config = dict(
    router_z_loss=0.0001,
    init_std_router=0.00948,
    vocab_size=12325,
    lr=0.00443,
)
Below are experts of layer 6 (counted from 0) of a mixture-of-experts language model. Rows are named router (the router's row for the expert), gate (a neuron's input weights, with its number), up (a neuron's input weights, with its number) and show model dimensions 0-191. Each number is 128 + 32 x the weight over its row's rms, rounded and kept within 0 to 255. Numbers have three digits each.
Before each expert's rows: a language model's description of what the expert responds to. This comes from a sample of Wikipedia text that the model never trained on.

# expert 22
Opening pieces of Spanish, French, Italian or similar proper names, mostly places, such as Los, San, Val(enciennes), Mon(aco), Or(léans).
router:153102184134083125091163150156165106083081160117137174160155145155058120125194135128135121109129166099143122105135085124091104066165188157140086151126162157125141146088104200155153142124104129061123177142184096139095124137133131154167081119055144167133084146163115092112101083146116124091145104133118104078087173137144182073119162091095147096091145072098145133094124145081099119135159134113137073099123162121148131103142151169109157107149178128135181105185138160109096024107205115128134180107112141125094124172148092155133144131164129187182137130090129150075174180121137094152
gate5:143130163119080126131112091147175152099081184133210088129103050166127185116102166144118132129084183110157115141140112106133106131098099140157141144173146171134140112190078143106130101077130111092127075191135152165106176160109076089089131118088121129113110087143103136163127114130118181147131140125066083141133193080142126118133111108085185088147143156115157043093130104175146049116168138143137138160150090156145169162153063154119142103116112130136180096124140137136144143052196150205085142123131089108180138109132146063151092132157109142120159121109129171077145148148101136181
up5:129081146138117162161106098135133154188127128113124150118148055159157126107147145164134138098099123120158103120120100113173104118151132170176086161156128113050174164111169152119160109150112132127097144166165113133092140183119089059110170129140101149157123075088091157122086147160134235098101149101124076123130131130135112134140099048097203072105127100138088110102105133127106065098143151170146107151066136118150154136154078178141214122161148140123156094154123205137164178087154126162068130147146073090170137129176101101132072127141166144140130090069088152148134086112090117157
gate6:141143158123113111096156131120119201178125143149117115137175158114145218125133111121134097129137076168106147104097164100129148143140202193152144124095104153062072111113135185211150115156133112120097120159104096141126106163109113128124102122130174151150164111121125089116081089195085161143123114149147159155110137157163161141077190166144072078084132119170078178084128123112144134052108109127098103103168162089112162142119158119063173124184182121073177101143090095111114127112116110159106153149181090113156104118131142059165071141137127086100163121079122120110048091119104145109
up6:129124149080154139108100147122095154148127121166148182172139089133132170132132161076145071124145169063160114114132114136097143152121084105145109124148166179115130139098176079117139145088206111107093138098102161112159128165130143062121105070121102113086113162142133081118089092194168129128086145152152145110144100167116126058189136137016112165105075194141104102132106176089097149109194133146129088095106131114126124146131130135109085164172150169073109107113174132107125107133134130158147077143159058111136192118128151159133146116045142141132189182127162140153127133178069179111
gate7:138156156118121143113181156086140114171134138146100109158154163079182089182082141070154205115084100158181115130162144123102131119136122101099159116116162068138162114120095159086193153175122143129129056131086149122160167156170097126065133116135139089082162125149144108148128111096096143106112143091124126091151053103139117125119130120133123096102120144126143128119100082140144054115171097149045107114177137077120118124158145110127129102148119056113146179127170131111114187084152186122167127075157173132098148117144191111126135154107116194134116178116115170009130152163179150095
up7:144164100127195131152130083093118136196112120121142180188099097161155147109133142139133165118102155139134067136098107114129087123115116091108169163137150064131175160138080191097165114146125140133114043160097082136145136095148129102137113106154188097093107116184097135125107118157101133137125180079159136108103148151164105145126057128177096099100115117131106135179124075143137116152175145109045109136173108048117180140195146122115154207092200095103186132120175122119072127119059132121157098120111131160107115104118127150139088167126168119130109147087136114045180177116122119100
gate8:116129141080129117135137091107140136114112070120138124116135140131077117109179168112141117108110202119101141154164086110123163128092164152119087134071137096117120154123102171099102158113100132145116147143103144133159136192157120149153168143068106165075171105198130086111136139085174144148101073160177151108152182074077143096095172096129122111116121128146104142148112162143145067151146068069148134119133179075150096114129174085136130199202130136066146071156135110175094135143155199110072107146112150188172158128180102118151107150113120066209070111114113090103097134142073165104
up8:209051180105109149092147129139062080105103155113208153085060154197135177091137156170146061142121115134169177109077131101091124160165106162122123119167128065114098059110093152160108091149135086125131053134133120110164113129178094100117096108105130082063162113153159114113160150142166114161144083161139157139114137192143157128139106058160118124093107168138132101118157133123104171121145165098171103094129127099147147163113141076130102162132110164120137092158132179122146093125099100124159052137143148088114102120190158117161168086147132129151098181167171140163140095125118105137
gate9:100148103163091093120123149145113124112137226050097222170100098176161092137098141128153129144150126110118102119131111128102146114140180175182087169104144113150108068131075124107164112137074161129106121127153088171099026102113098120163087117064149145111118133161143177128156074083104134086089125181168103102079120134143151112115108094130144141134144157141144137059089124137095145166110131184122144145168151095097138156125073128125145103178168200167105174105141120172097152127119078162131126148140119115181170153113184101137093145129150121156133121129125119033097105144192099107
up9:119106126091107163151096117091169099106106168147168180127197132105096121135114147170135114153144116091106090129159031077100093142140125159151138110121108120172091166158125131133129126103144043108146088149149086141165108141156076149120120137123120143136119072100098188117087117128131110124110238086138127181121152146108165131132164103053142123112113110164141046113073174116162110124125107127161192134110125118149122148121090157156143175109086154139143128068084190093154122081180142167158170139092150126073124133117122200147140192096140147144217127148130093114169080115106163092
gate10:111117122132171080125110125145144124093078144142087099110122129163147090134124112156127120098145142169148148163093096100131109168155158216046149115130115145133181169137089109098181129115114136059109097142094111136110140129154116105084082113088109201110157132128095122122143124169149150094120095145178191119123178175122209105162130161129086182088112028062160157119111093112080113124144110138137133154151159209154079201162136109073170138081144124148130134076149127151103124145123116074171129146115125089117121096171149131156181124141084086168095176138085139084128110119139173190
up10:141135090125150133176123218179161181106117155110129100109082144123160121213171112197166120131117127113141123130126052113213107088106125137029071117120134119129139137164119124097167169119110129085139154122107108104096135149141128152126109125093112171081111138138121116174123160139155126121147069132113166098101165097172111106168127146060192170108073082108156128127152122074141124123132122151148150188130161124143099155217099124116169091114084128093182112104043119115135113128128103106120145107158155128046086144136166105128174048160110103109142154147119167078113116134098136154
gate11:142149080205157172108168113129094141087170134112144119143174134122163105138109125151126101134159130102099064155115063102162118127112107081155168183173147140119131119177088175149118107117098103096164148094155126110138157166113136143168051138109116146147124102166118129079095148076096175060168097124131078176112035154147141132149179076124126204163118110122094123093116110174112156183183162093155127123126094135146075060107174119118110165122124165130118094082057090156124151124133152132140140141038178144143110104138122079127105154199121122121131092191090148136077124107133133140
up11:135119161099112134232088152118058118101133115106127123162130154137097126133152129152155095158161155068151159124095095143115103121132139138152117138087172157161130132088151149096134143075089102047176074128127152151076076078154160111115137121116116137068124113179162118159111141135137098150137125070161186162118109051093100187135139101133141111138183146144169113178103106081188173160113111187117186135158130116139110114120100133127196055111186078157152130086117156057141152093141137105074135058170128158105117146072109160167121122135094153140138079155163150086117129163088144115
gate12:095097130158131100104150190103119104095118168168128131109139072121096081131185175143154137182130144144157116153149109141098091172147136150135143114087199152156133124135066144131081110175137104111116136175113095106131179091125146150131046096096116108147047154140124161145096085088110168142153112051187116154168134077154140125176169162145143128108220102184105078137087165073168115111114184159130128140145138125099122159125069105130179150109096173092117041128122127135167104149137104155119107185091095102102124138133167137142100109124128122138089177133077050129151151075132083130
up12:117100143076149152154206140163131103121124144100102143149144079149080137147173192092174161126128092180131121149127154155134130124117117219121129102114141072158114133151083101074034111103135136130157151141123087129059193156112141134075096174133174120149071129101188146165152124068185167095128113108144142071139150155151165125184100111166137144099147091147105133118108081118183237115128161085128118135119188105156139138109094097038149113077108136126127131110074115131134108138109121126144121126133121116107114105165118146088161093107113103136114144219126088075121114140169121150
gate13:107149143104068095145166193132157092131167186070114099155085149083125127149098137099108139120118171147164130179123130105124148154127117105134203141137082072172124117134129121145155103139123191121097130097114091164158129073138118133170075077096118122154107146144117127097072116138077146148150110095059129181109148133147138109155126117122105057138130160103100015127126151140111158203170141137172167089096169052067112164108109179131130181106183082165128175092167175117124179138132123090108157141105133168134146132112095184142151124181151154174147096129087099167168085110123113145
up13:146093144122120106148128100110124166160156124187143058162226118105105081113171089151123145141125153150145114124107087119154142142106145081129113127160103115209066131140175147135103099123135164164158131135114152132137152101119123125154151192112138104159162129176112113149113099110166141132070145049146116111117126059139120123188096117185147109110122096141108138137122118147142124164176153043101052147216152099024117155145142152161093152108068130112107078102099091169093068160121090142064139142113144117139187101148136144058090147107110167119143107178076123153138118121119148163
gate14:128127129084111111118053159173140057167114153096120152190096061142086138072116147088136150108044125187092150123117155118080147131101131112162138045122134156082135154108128147101147112164114063108150133122143118132131071140138138146171075108124127159119152129121143086134139088178163117110181074158147125148175120171132074129108095148117106131154129085154120168123162086148109168095100126079170193145098157097143151167112117120085135093168091061087188086119143192073165128133103143134120116131180155210177150166156079077184143145155127139119166123124110159119109162124167145144
up14:118115142193126121138144130097090185164106124091074170175090162188118147148161115102104126167107107101170120069127138156169130099172130131082142066166119132165136142190065146179085142156161124184111119130137111054123110160102110120045069168175154150103144161141152115052157124109095199143124111103175160085142122118149088141124170140143177085106096090163128092126120122147154109152154141189118143118107100148113146098134154123104119117131144087122131103158062161145091122032157144115096124125105140139119150070072150116137049166090159166169172110074156095156138146132139140122
gate15:159108094158166123104127088190125049033104158114082136148175149117111105104189146140115124072142146126110108140115105121164158123099142101116064165120089129095097168143114113125157126155142149126125200103121047143126116162129143126144114138118128184125174189154147085132178125134077139084149128079162128110138121125150112080104116098196136143067133163112129108093112121097160115121142060137158181068179136154143139150189157118140146100164121109042098152168151130104076114138122161156107130148110142166078132096102160172175170035143199154113076089134123133132112112122124183110
up15:114167129064131103152124138095144170101146095177144092103120097124112073079076139128082067163126081081155115134149124161097124160119203099156124105050146121125170084088154115093140172134085173175109094139133121137068096169148142132177167091117146099123140059134126154105115150130146114107089101160105159138108142103149133139159129150081205189110174096161111128188185182160099167129134105122084146139115123113136124151133121164121084159145182042151188091112074148112127101039168191128129119165152164159136117099132117136121156133143100122103210187146132128120116148111105132095

# expert 30
Pipe separators between table cells, mainly in sports score tables and track or film lists, plus some semicolons and colons.
router:147077149153096169101119119104109084088082144146120168138157129181085113145153147142076112067160181159099128122148144164110088066158167132093088072130126143133135117112104126190167106097125167098106154120127091181068127167162153143163100085115169183074135185146144127174128113144098100099126098079081141109077156197174143123172125118113111122141139116115120091071121206097125138074140147099122145080090073106119147124095096153086135168170122155146159099137098138120041144110186155084138178080099181133132125133171131176140123145146109157127097092100099195093148185166145093122
gate2:137068173133152125144144142092124113116070131187142131184145178123165076111075161153137202119131186147101109167107083155074094147058091148115167156104154122169095145109153121080164119117076138132126144158164155136099102126146138165148115201090162082174092071106135158114099144103117082134210117079147126066106139149128152133138145146100129139095117127150156107140121138121101123169124113067146152156130154195131148116137105057092165096173141143098181146068120106149107107077112122127183139155102120127058100183141184139148131061180124123065154094144120126127157097156091075103
up2:107142119146134160102111235121144118105131125069168144153049124126104150172155127129165123114137098104145146074126159073122143146163122091162135125140078147150061182122169150107151148157166161134136144132121147206093094133125111113113134113108097125133201127107086092147123148094154158164134159056126063125159098170123139172128149129141131099150125085145096151058078060036132091136179139076175165105052121085150138142090124139118030148141118135117123052118125155152128121148159142107132184113155117179122132133195124138097101161119147122121158107149130103145124107114139131204
gate3:197199146167153119096154113104109104112166129118148176147157142139164158114117142159157074102086088092111122144140087119134153129145155052180138102107159126125148128107163082133109132155136082148098191100052138114139114162116164077116108149170126135127123118122107099171146138120080150154137115044098120119155095084152092147153132117133137123072157092085095165130176135157104138131137186086118070110053073102103065141135093149177154150101121029121135119117106104153086158122115197108136196164105128079094119140195134162121160090110086115150120133128138192109152153166155165189
up3:144144089132201052098093094166113137097080091158137128123117118160102084087149130101118040129099119138146136123139151066136184139153157123142175106094122153110098154123121145084220114162147031071147141138116152100165078094091123161128094144136169138082201150125107133141171086118168134137131186110128119190145150160166085092154189158102150159129152092159129148148115051161195121164133095079143097114072119094091114127141081155142095105114190153148083109133116087069106125141191133137129069167099136121115116116090137151142155136165155147133144160143169125133127146146096120097
gate4:112145141156135185125093098085139129129096089147109079133062137114110097115118116131077074089178134173154184128102147147122093166136040175122063160110096111135121178164100145174164115173123172138147132146126163144119158155160165098137147103120103196153150098144139178087148093119156161124097153114120117140099145116167133108167110098219063137143212163157093079143112098146130151125121144102155150124105164162124103102117152097122159144049096138117186097124140149118122089147099153091094099077097142130088109087145113137096232113156121177110088156157099181087103147088172093108
up4:156098171154121058152166095178150120127113166147125173135147122103112150119142128117140133132103135093109120162091139086176173094103133108128117089210140122143105047067157115114104136116098076099097162107145096164100063122104048167102106161146139117111139096081179131115110116177139128115109051124111124130153091092137076164085123148066173143117089129127121157110152128111115117192172096118146124156147117143177167165130112195172133096158155115096081232143143125157120185143176115135214132149120156104141111184106104119163077124094167107119151132088149050160145129127089140132
gate5:121137130099127160124138148073083160132105103103127197168139167114096089157139115144086059086145125126132138120104131153103101146093118137112193138124156146082090174087169107108157068154140106134139124139172142140158135179184117163135150123061136088123157129140150157104091091131111123080158129106159125157102139150106121120090132147099161139159035127176195136139147147134122095166116096147170176100140140125161088157127154121153167152138140136173163157195085104160117055106143095192168107150107192125138155106129037084100131085083095125113097126088034179186165091150148102083
up5:141140085129104190123098109098143122123147085175171177095163150078075158137115104127066111151138127147094099140092112140109166172143140144173022100230147048130093078103163163088153134127149140139096152131095160121179166178097106113132091161184095108136160134116137115147142192133153123120113121121112192137086166157113154157121145131130117136128188125153077166167087158137098104111148129077125113175084100096091135133122143147094124118098091152151105038154130138053133132151130145115130170120216197108143096086131120101122116103149060139114187121106138121124139105098127139160
gate6:109146114069157111118137079092129116158148148098108110162118118128088098168210138141110124087107131150165109116187125093109115142166180097132114128124125152199159119161087090119114062128097160109141175099144151149154183048112141110118118168153117174085074107124161087090096161144120150130138130084182145145136168122035170107145109106098113135130095156075118178109099145099136119201129171154186066185131095102179110160112183120135151147153061112228127113115134094165110132146126106100121056131072158122119116135188147128139125130117140169082132105078110090106171105143164132142
up6:140115149105107086132145090205140129128158161092133131088148183115162156116140126146155123074111149122144145146115106068051101158110120109118127176137122088138079147129138089083107108095100138195121136091183155149144246055122141086149090080149149171086111115155118118203112093166141108088094119074176186163122163141062124111081110125122125119148130150108183195089137148096164114111126132131134191149137108121131122122168123091123178133134118105122182116125122134093077121160142131045120107131133154119116188168113127110152131158109139152052135121114113071119189094200125152160
gate7:154090156110166142157133196116093102140111148097092084123115148079122098178159110132132106100100085092129150123193177151118115141054116153067129137088160184131149114155151105136138102104115141108190205143139158189087128126133118131145196116088195137096188132153161141154152126160098126201176115085060089159136113162128088107133139120097074161162150127080131167162112169109095098103096127104139160124177074098097162101055148102134164120146072153157138089094092144124134082079145133126105165083153172148147161136127132187137157077151129157072130120144146078102074135163120096123
up7:117126117185101127063131114105147139154139136166096087119139124195142145112069091144148170135120162143087097083082099097119142132174165133171140160202112124125101100068113116098144117206122102126100098158227070123113089158106146116118132173121058118119163152103147098140130138107117167149121061172131165099123136132130150154161128138100096073109144088137130135095116107128136152142169123140045154156109125203132115107157074113106130133138132127090168111140140180141079224152149121145160119164105038121140086167098152134072116076119144090135178195097132133147152123121174139074
gate8:130139174147124164137141142107191094105138072142135134131147148159142153122104094115154100088113177145133117195116088109159055154166123150138117102144082162100074173164077165170178133122196141090152087122152118126108122122145132109126160098104156145119147116113072116141074136149162123163106101070113094070108187172158072139198101114095206171117069149171162152147097114120111127142114151176112168122087048096120174142169136115098086145102116118134090103120131159180146112110104146129111098077179112101174112116081079140063101104157100133199144067108104190141144095141109164107
up8:099105135131163097105073081190114168132080148130161112078134088105139084150207153193125147215134139172091159115113129090098181145127116057159149154120122091151167088071164120111092125175086149188042133141102169182126107157123124135097125190153076080090089134156169122111169122108111101086138178131089146131162053064089157087119139129132087041184143116091093124155153149148168093153103122110110104147130127120147106148142133151141148125150107144130157134154112148091157142147127123133092157140114112075122104124207125149188159122125175157174151146117110097093132139127160115103
gate9:128047185156136140110070104137089122193110169127100148120122104142028169109167199164144182117110136183138139160144160132160141171114126116121132125120102146102139133106144088147113087205109125096063151093154083120061133151127150133179107066087119161110095119137174107151086158133105125155097091093088149100134136165105151146097112145080085091124141096136095124150135160103078041103170150143160129128136163095134158130180128009122133123147160125179117099144121132156104151132165067117138076121126140149126198160147145104153165124154120114102123174176121105063151133120148129112
up9:123147099120150122120154089168143122104105071126069128112091141132164128153122101095128121050145147096082159087170143155158162148120109105098134122123180153121086149118089164167161170075163142095128127154137126135135129109202085131091169117125141148091180092129114092076192131106117176134136105144130131121127132124058133119087139094143072109123104096122117119143166127126173197174124084061097106122125099205136167120086066137112178228142150140082176190166153149062126117141099171199128140123142064110142102059115116128131088089134120147155149176082164119173138124171165134134
gate10:064170104160111160139122078063128080143078122136175120115135072070146131103117127103167145095129153098161042095191105151091118137092133154111085100202141109155146136120150149108140139131174112130167120098179137143148123137138114131148109138079159138179149123107118144121121164111092159155064128147101140105071208171169134122136144140095077138123088120110171074080149140166101110130162157144130149052146168090141072129125211146163129147124102121160130162137118114139085164102145102149169118166115155117149117130117099236138128169064129079121105144115131173052173094127173093107
up10:141121120142151171142128164157134155099139105152135204110138146120145099129055111170149114235115121113133128079087077093143112130117119102167173156125142106143117146128124134153129123071138137157067108092132134136098132149115115134039123121142121100089156126121112049140124059125129156098137135095105089146187118115127154141139120114162143125135128099154111116120179116130101169131132086050120084184104130170154165075131085181047097129116117153164146165142146164102113119086107103105160146107143110114187171090148152063179142119212112163134127134151144144224051118136094192080
gate11:120157166143104221098144163128170068100152086176105149106171151113130122063178097119156133205095168119117120096102137101115135115206118104115101135092146086149129089178151117153106149136146112135084097114081157189130133153127125140079087109099143152105142196138097159194070107134077119106119172123103117107098175116083086123123113131108117151132190136125170150068152131093123097051157139095158144152147151124108114146150149157076111074178114146175177117086108144122156123188166183131045162145132116065112104093106137157121154080133151154143118133122160100086140125103085142188
up11:172112114084141122177143081172078211126134133087167141129125124119143120149142097142139090120140178123100152155126093122114123105074087138104168056190082184114155096100128145071134080092162106153166153163104128056101156115120157088150130175185171132169174071172128114101116132076152136107100137135101117161136149116188131164128177163161143192150070160145115088115107150186049139140084127166113100097075162124128110051180111109183105120080144202129103136140153131146095118056129101108145113119067123155172143131182091118113134155137133087140130089129124131111114143120152124093
gate12:159164109083080147054153112103130108119142155079121126026138198137137127160169104099134173139135159162082161120162111063080078080211145106150120119170123139128169155043093113146135177105092163103156092122181152116135164118113153127199112175126115145091144173108138139096152030158095144138075128138109124099113094107107187159181154066129136112087140139166154122132103123108172157116079124138116163113128105134167119171128122129137123142194121156180101146152120091101067101097165130094144121166115094115143131070166159114176138149100089111111159145161126144149141127137073138110
up12:219157073095158151106130140133110142100129150125139171049126160120123098146156068105103158120135117165142172111100083118137114130161103129143133064143129120102132115125114110184145186119104084158127129111159178138161156182082170143145137163148188120071147118153111102126158117162109098104065173130097140151098116161117163188129085071105124107144111117140141144174128073082163101107030128160086130150117098151124149163114146094118125094130128157097052179166183061146128115111096125113056102194116091135135105116117123125173186113084147124082198142143105182106155145160077115156

# expert 39
Opening pieces of European, mostly Italian, Spanish and French, first names and surnames like Cec, Matt, Nic, Marc, in rosters and cast lists.
router:139106164127103144083147145122181095097083143102131176128153151173071123116169154098110100098130168089139127108108072177103132102137176201124079131155137176145164140062112173144156092129109132073095155129168107150106154085128183157143087142066123177133073190185129114143114096177109142116116111139099078077131169161168158056115162065104111089134148053098141147078108146115082115156155143126109090098130125113178134083117171126115106087176188112150153108176094144119072098123178131091120197113146138096109113155144118171148159134168123153164114143121141130067128189104166130143
gate0:102130102139105116117144132144145095119086107073076189143107176197079123142133114149106103099104046140150153088111143136114159126080156163120114157105144114046176137049149131132147116142139106149127099123135172135150178118125134157141068137172187125126127142103165131136143156152119132120155125129112173131149130126163124125134082096166176122120226085098095168086122134054076150102130155132092139128154147151109207144120154086115068102122104169117131140141180123169120125136219105095062128094165155158083113100120087119229113133123122091055129168094101169139163098117146154142
up0:144126152116134140096080179070134126099178100169083127142172107088140143080146115143098174152185200083054112175094103071153156163152096092086163137115087110108112189150123135157064143085147074079176142110109167165128136111180146160147177147140130127139113119146130155140121140101138141139130116055154081095187105102136147141150115148114080175130112151126190100146091101133045108146141131163143122149098142096067136129133169127127076085116117079094139101090161165087123139121076190160139098102131147150132133150192127146052124137108107114158184112141115152108120189166062153123
gate1:160141142094065133120123084168088125126071146132096154155114105145129175123092083092138168177136093063083145096150074130124114173089099110119124153101110148075136126168103148095162102112130162087135113143129162129149118112180178111152099105135141167097112147106090114099178158141141089217141129129167069157131175134137141118128142143131080206141128169157083152124087164242106065173131154138107123137127112094075141128103113126169168113147151136120135156114070103041108149107163106147138120174084152197180108154139168158069113168147128056139091105114131166098118164101146144122
up1:095117157094085131117131163204090086133158109186139093120127099082162144168140162142131140139100133083177180107094111057123118127110115186102128123143120135103070126118132156139106143112136160122119202145110163154139171129162187146141183107115115143106074122069123082102059088130168148141116112118096075185159139163075142107124144083155090181158127164171148159114090183142064101157191146166121074185117188112136155116104163097181109099115120171059113143161127121103163166131129131084110160125129070096106139129076136088145154127088143099117181144128116151100049118157163160111
gate2:179127123102144094075080129079154090153097177161138154113125138116065123165099112112140104108181161130087178063062148154106155120104119144127137169165159152125084064159088171113160113097138149110038148118149152070097148155072201122176031137124135170152139125142128083136105093132068119137118165108178163122092093097146114112173158118159144090152113112147103143161133150129153142124108079101130106061146170117087127107162200114147163091149143128099173111137135123128160145146136145119121124176193118133170116088121101110176051129106177180147150068095154141099140136087118150150
up2:126094145110139173080128106099079092132141151091105192141119111138135197098118149149126081102175117160078155157078137110098180133134129121105122110199163108183114113175116121122069147138171068158098137088151040162144172152186110113117116100159110110151128145132127111067168173138186139132108128194119161103092078104133206127157140109168184143120115114182173119102118143112114108120116104134158129098112146134087111127165140092122165080137108062068171125141167116179123182120094150067146101118101096068175163095082129136170057181094086187129140144105147110124127136132146103128
gate3:160142106203162132084141101140120122103080102134101080160143090147124119140089126152110144186115165090046110135090157145122152112154112140141171156130146163157191169170156143166157130090108107105117098133127188082073116149111144104148114105166144088143145159039188129152153150103196124143131131108157043147115146119119109126171131160151077090123146099108149130114131204125121102159154143111072098126117107168106132156119139112151067066161185113147099138137183173117137159105124075121105175145116132147114153020183126122137093173093132117133143080103098116122138128096081148038
up3:187161107071138106122134119151182126116112076132158119083103093130154162134069097074107165154153101140141150078130163162092145121146174116079102176090118107142143129155167180178139145134077173152163119129159176157124119093071168132108138141183139138154117139155154081065139087142144167076065131115084132075113126163132115163141126103163088099135110116129153116096203171132118080175204185065133110094109107146115106134121133087157146140120158105152130131193082136140101106164107074090115148188139062164141146159116091191115022088096126108148102097139107123137121126126154117095
gate4:131141158177133107138130180089168133157102141124161146173119181138099131132105136145146125191150128068143164136130127129130103123176124192145085090171130117092138165047117082130162051156187145129135120150142134138089179110157097160137113131133121185139117122112157188165093090144134165155108072113097107193127164113110092170135120087107091096126111115127133157144136116158123133118120115167099087123132079104215149161114147132153114075165136038106117107135138114139120141105114097096145120123175146110152190071083127234099057061130182078094139109107076164098124091132102180135
up4:176084121155170129087153189045127106143074174182143090074126150101094106084129113132148122177160120184125125114108106062069131138185147155083150145085180136137151112129191131138117143105111152116118094118176145149102117124156090103121165135132166175147180149159146175084120107139162139099154127125161111169116147102107108105107147124087138131111090106183095091126050087109079160080178195130101122147101086163200100126132095140062109138134109189124158136173155128136202109159167092126155127122129065095156127079099163162091086118146127141177139071112083117151101132141089129115
gate5:144160132149125159104099126102222107127133097154126119144111131092046111132180129072136131163229161121153163129137096155113124156176094116120150132175101094189082139144153185126123142141100125104124135114076129141124113094167074128139147124087167112116073149160116126171065090103149123065125129123165134134103120091131087151106102112155065143141114158104168129081176096148153059154163130163085162110098133112086095126124163173158119153110103143154123108070186152126103182127103143098176141125145143171139044080085165167073170170091108130149166155150142124198080136113075105129
up5:101121093141114132127140180130125066162141130157122101188155101103112173133137101156123140085070118134104137137145097193114146129112117117175166132164060115076133089138159155161078129107121121119079156191118196126126112118109152154157130152168186110127124134116170096137122114165090152142157142194085138145112099166155129174085097143105132071189140131135134144105091184180164124091093159073137118137182141122107129120132132130160061110178192208065142113165100151142130133119180134100060141122149156118102155120129089098072064058166078182075120106097097118064103093121109109152
gate6:122126158190085196104098199140133120158122113103136116154191083131111142149139085105138144130172099103080146154114124106092122116175115124083152095199112131129133100100169182161196075168117098092189106120059123104176109094120143136113144117149142127191110129101094093138126205112137121167114130148171132182116121174145118182095187164192113172056083111092108144108112125108120091158157118136069115115145147051131125146119185135159153134144093121126193128154074158104079145137132173106136125107110139134151109135052060155112054087083143098127125138081127092117121139113113135115
up6:151135065059177047110114132190139160148157130171104131120169142117157097140179102140150144121110172188091157140120142133145114135124138143133134087109133072117076142086129122129111139111143127147101134110215155094097205143091103157151101193101074135098121143104134146140084108083086144132145154137097102144119072099132151130133112147156184089178162132153137137162101146099130144114030113125088139104146139142087076123158069117143118170131127152116137197133179087177166112086132064117158115114110129134101115123217160108150166146164081219155120158147109150152073098124132076106
gate7:112098156179085121117077094110130112113074180124147041161095116178070104182080124112115146156138211097123126169117111157122130095140114133127128141137122159106057139122115138129168131107113161136137126100070108121132132130129128111171105171134119173119135120174056133132191112144139148115128096155139077126148115130165108151151169131148028121110169129113129130121124104136139141091150055127110131097213130131127153175162193165079115103172083144124132174088155116138083125147087147119141193118145113061036161141096164199129187080100123111133152100124085165149093104142129115182
up7:108145075141138138131088124118114156105092109124184107123110146149129163178114129152139140102163206145126173125104103104097099106170121142097092137124178213160113083107119098137095159120047123105123150097075084126141145149153127124075077157122094216154067140112059114103128114165111047049181127129083126160121139129151202178141104139123022122100160112147178162148110166167154125146101057114134083120110160095108148129142164113099128140191163144115085159093155096149101078124079129105125171151138157114130168156130126176134153130142119110112123159138131152120166096139166180130
gate8:098106130107105128082135157143166108122118179133091189190113120076087168123157171101118166186138137066138090056143084105081167105108169099097121139163206170144124156175124218140154086117102112115139156142126073129127124078135108153126116140089141146116093092158081129157164063133067197125127113156143105110117103181143122130110129142117099113112086128146117117125177143159102093130134088149142106155084155161209165132094154154167137126162097101125092195121082090075102093094151103212096117133133122113144119116136150152135124124163168106111112142168131078106158134097194209104
up8:093146121127130104134114138182113125037142143121132036118134156106086097120145090099144116160168120152174128140105153118146075164196118108137128099075115085149114065072145126125128137122146157138078062110127161112143164110101136159064111134198119136162146104118123142117118152164138082125112133101103127125136123101146183201163147251099124161175094164111124129083145185078145161129148113122157111091094102152048085186152147086120159152104114095159170110105173128109094114123105105133152106120111043108155118127148060132125149139157115128143168132129182182095140172164155119161
gate9:157190151106118112093131166107062065149140122107143147090178180166187147117158106095157140164124156115114107074133074076137090164141142167187108177076109091108109095146138163089166134108122176071086104155104113132119146117155125174161130143154096152125114105152098145126107191156134098127124112105114084082139102097104078108131130111100083132183173149090070115072109117108099085140155129137163181161134128152143153117144138106147151095143140066106104170169194061106141152131151118131147100141066125164111182060186095144112162165111128131160201092170213126105145161151100110108
up9:093166086082156126104136119099101126059143133161046165147132125111139143131101115132127110127158077052097161161060134100115118166154175150183138083123107139139155140124143158176111162078154142109148161116144101111130126126073194166141134139134120073124148176146125142128116167131052099168122116110125090129119171114183112158103147140191105119096109099113130196119153116150158166145132143153127158108125094181178085105157135130103150125214100095083141139129088103129138138092183096138149135152051043110043142142148114112127204097044097123139103128173139137148153130124064110117
gate10:115142145122126067097121133130125084161102155157140174130084091155113108105181157103106130135077126039146116117106055058108130112105174082106169138128128147161165097130152151099082146189217076185133181119168117161097145127131106143158108120103156191113107120131138127140116161120110111129122190105124174112131169114171039086121151079101125092128168102105110141108096097151151119074133092116173124143143138164119143166135086111145195119159109141123214065109136130186085155115072166177115135076159149201151173168086170101123104134137124164132135082134161125139097118101143115134
up10:105136113227127114155106111168108126144135166099134217164130204136132147167162164162101133107118123154128073100109112066112176135115119137087114147158072132116174135096188158072137126143115124151142161098157161193139079128124103088128060074157080196126146116148129126096121124143113132157129158155064113123128122115131097134129106088155194125117160136119142108090102141089098089120111053128111115152092111123155168146104157114154119156159102126143130163133127119130119148113111132141095126107106118189158095152142172157085115077160104194118067170162170103059148140122001175109